Weights of a small mixture-of-experts language model, trained from scratch on English Wikipedia.
Size: 14 layers, 19.5M parameters.
Experts: 32 experts in each of 13 layers, 2 picks a token, a sigmoid router, a shared expert of 128 neurons.
Training: a variant of SOAP for the experts, 275M tokens, 8393 steps.
Below are experts of layer 6 (counted from 0) of a mixture-of-experts language model. Rows are named router (the router's row for the expert), gate (a neuron's input weights, with its number), up (a neuron's input weights, with its number), down (a neuron's output weights, with its number) and show model dimensions 64-95. Each number is 500 + 50 x the weight over its row's rms, rounded and kept within 0 to 999. Numbers have three digits each.
Before each expert's rows: a language model's description of what the expert responds to. This comes from a sample of Wikipedia text that the model never trained on.

# expert 24
Description: Initial capitals of personal names, often Asian, Hispanic or Slavic, such as Leung, Nguyen, Suárez, plus CJK and accented characters.
router:503495513422522459518515590530556508491538511603586572419551486438535481516452556505480529514476
gate0:492553483423511525444531559464509444495652460560557488449574470500533548581509509517472518494454
up0:509443565589436549508443479500508576542434514390444415594486491537476468523556562522521375519594
down0:549532497435452535497548464475501390437592488584601546431511481449463569488505519520572568464389
gate1:455436448463513476402569550524529425457454452545578508470557487495566474572465430490500616527522
up1:476463590475495513487432542578455499494431557605507516578466484420652504609424547505501469536485
down1:497561381447470477536503458492557509472538459413552531463557526563465535469590426554444386486501
gate2:370539479485521526570561526450522477511475523541519514460550466522539576401536415381661555425547
up2:484499598542577486494534432497506579574480516516456466507443500451467472446493540539392555489503
down2:495437498485461476517489505516476520553540507644497580562536424485579531431530358454569495559624
gate3:483372480429575379497529551490538473473449520480421492493536512465549497464553435463534500545457
up3:489368500440521443379561399570463421550511467505487503420544491463552457609481479508447499456506
down3:484384485509499499496481547521469495532510506525489478553521522503587478573421541541562496589431
gate4:512475474523430471533488441501504541551484573542454518520441420435455481564491504549416526488625
up4:552624569457515495474534584561440449498546415470513450516486440546455487519562438476457474595410
down4:499450465505545526489529558550457450493555465533464449486509532573385460562441444520398606556425
gate5:505565410488564529579489560492491486442556601534506605537523458569561471530557500456645485551561
up5:484528414452430538403461570467450512552603511572572522494398412440549477505453496386436442577553
down5:463453487513438361452538576505422439522486519491612476472476517358534444506425394463469501492563
gate6:495520533582479439552450542490437357506473438569504533441580501513558433547464478538484456534498
up6:566452490516489528539433431598475552483537578444439430521480526548461453562526515478520486476524
down6:475563487608618492505427528473416457503426552479586453536472483537453487489518458473443554460513
gate7:515554517492495474496474537581547548479500392538498559417574567540555434470396581446500549491404
up7:417497568460493446515548513517577461486420509560524643443551603485541470438417548473484533478446
down7:456459558518501470510430525445552500477478485430447535496494442526573534459492512558529596438386

# expert 22
Description: Newline and paragraph-break tokens ending headings, list items, infobox fields and table rows, before items like "- Genre" or "| #".
router:462431585512503436492494483499527521571501473474510496522629450524516530514419408423460481649503
gate0:568458455394497433485561543460538496465498457477465445491484474483549542487518552402555479562405
up0:416450540596540476488538433516469398637498595575530529486499487521472436579461394569470520481491
down0:435525512485548511487434543563556525487429578552539520436518500547566507483484621418469556512538
gate1:548520547523492551485496378532549577505455507473500546519455501474522427481458517580443515500543
up1:463454489407435500454481483523521513537520443449475452550557525446467504516610502485506536541574
down1:540428479527479489443465448495500589552562490534567510468532548413545507477543554521509560548498
gate2:440454607485643560513457576417501467562462591397525498513466561425516533487515405405482475537488
up2:515545480554498564438459502522501560429479469550437479460481455549486430544447487652452455539519
down2:552444576518442464591523432435433474480496484612580525491574462556477543538526493435518580488551
gate3:469457578503378534510543504530555494529594476443508512469527512569500532440561502567450479531530
up3:568508455536572486405467489457444509509498573562487496557434573484472497572465471471483515427418
down3:520461517494446516470586427582446539493602473461463607473422494534496485524473549539485582584435
gate4:468522449481448538598523475547488507469536550480569508471528531448482524516464472520467454585501
up4:512480550520559464434462493452570543519524484486445541488498452585596453543559544491532516417574
down4:529477519558425518527517463469472528627566514535540604432563535547493466574526498468489516554496
gate5:496472522546539459483403590498444491525505419460448491539476562562478521513485539552512543555519
up5:463437563549567501515490443533486546515597399491440506537498495532421503479444506553508467579535
down5:361483576506588462506515446522404477486433460471506432493525462479530545500568543456430404402541
gate6:594393573464543514440475431477450485523578493543441445551465545536495538513536498398478452519522
up6:515515488533541437405467483497522487608504426452419512544461504530520588512510530506533546450488
down6:505498520499465604459470521509496581433514426491587594443385507420595433505474466518574481538485
gate7:473469515474456486416522478574530477535492514505552518544505512494505576511472431570475494561585
up7:569518445488515496591515505412492515481409461482497531374487464593408431575553533460440551461466
down7:527437476581549505520537520574548568554438499377467449584495468362527597441478470546536604456613

# expert 7
Description: Opening capital letters or syllables of place and proper names after in, of, at or table bars, such as L-uga, Cal-der, San.
router:505547499537481484465490530550551582478509532544567455513515474440474460466450554475411485539498
gate0:521460527476495393582463556486547532576479449547473485544559421459489510649465491496512472546365
up0:568462505515561442468495497488493558518489503436456433487473447434400445610539522510493506481441
down0:490511541525555521511551496464554569464430539519441478484494534506538568560365416504512491466430
gate1:456532515490435510462491413516488494460537584565542475486449533509584406452445455553557377555495
up1:561465521462451477517481487550516421508492490533609541527530528423527589522555483523428564464436
down1:504563629548582445551471463542509560500548518511501464575485500517526531518442396469468460563538
gate2:530548434550437476480492502539538586404547537515475459466594462512466458506541444470524493451462
up2:545483573650505499529489536384496383502528450508577407446539521451609460559496406483553561494503
down2:404442448493519457410513498437530491556437442540488481454469559462522588491590535507551539511478
gate3:572440438386533479560504524535470507475543440542505447495523502579421461414468448516488431523511
up3:445551591484457555545455477449553561469508589548488531470462529510573534582472508533513499483425
down3:530631560458489456581575428429474641499534510497473448548500506452524483585531439467475438461492
gate4:563472526600518504519486536425629483507456514572562479526521476506523539492498540585343486470519
up4:477439449491478481468497538472472597561408497605552485561467506545459426507563582556520504396470
down4:471478538494558466455453521575517501502578510430388472422440518539556470518547490461612389537520
gate5:496518462464521599569558532497506507506589556487495580435464494529508473540366532487558507542451
up5:478504427483556505489406483487478443461558556465520499509509523521450584510388510534496438524533
down5:545437497570526452495529447526506500475471606438424543566520469427500503536554547496452453566492
gate6:453500541463437509489528493563516536397533434480505480544511530471493355519461508586447458556521
up6:565499495542424503533402465582471508528518523505465525401522521527458544496486513550512611600519
down6:451434575524558491558588444441509591483620504449475478560532519549501440531525353501492497506473
gate7:495597464412493477472526542606535567448523534444477465475481534524524543547451477535527547543453
up7:444511475637457516500467479513490447511506467549478466524544493457495527522480421466468551500511
down7:507534561488439363496494483611521529522390496496528537599450572459537393476555490573582536503509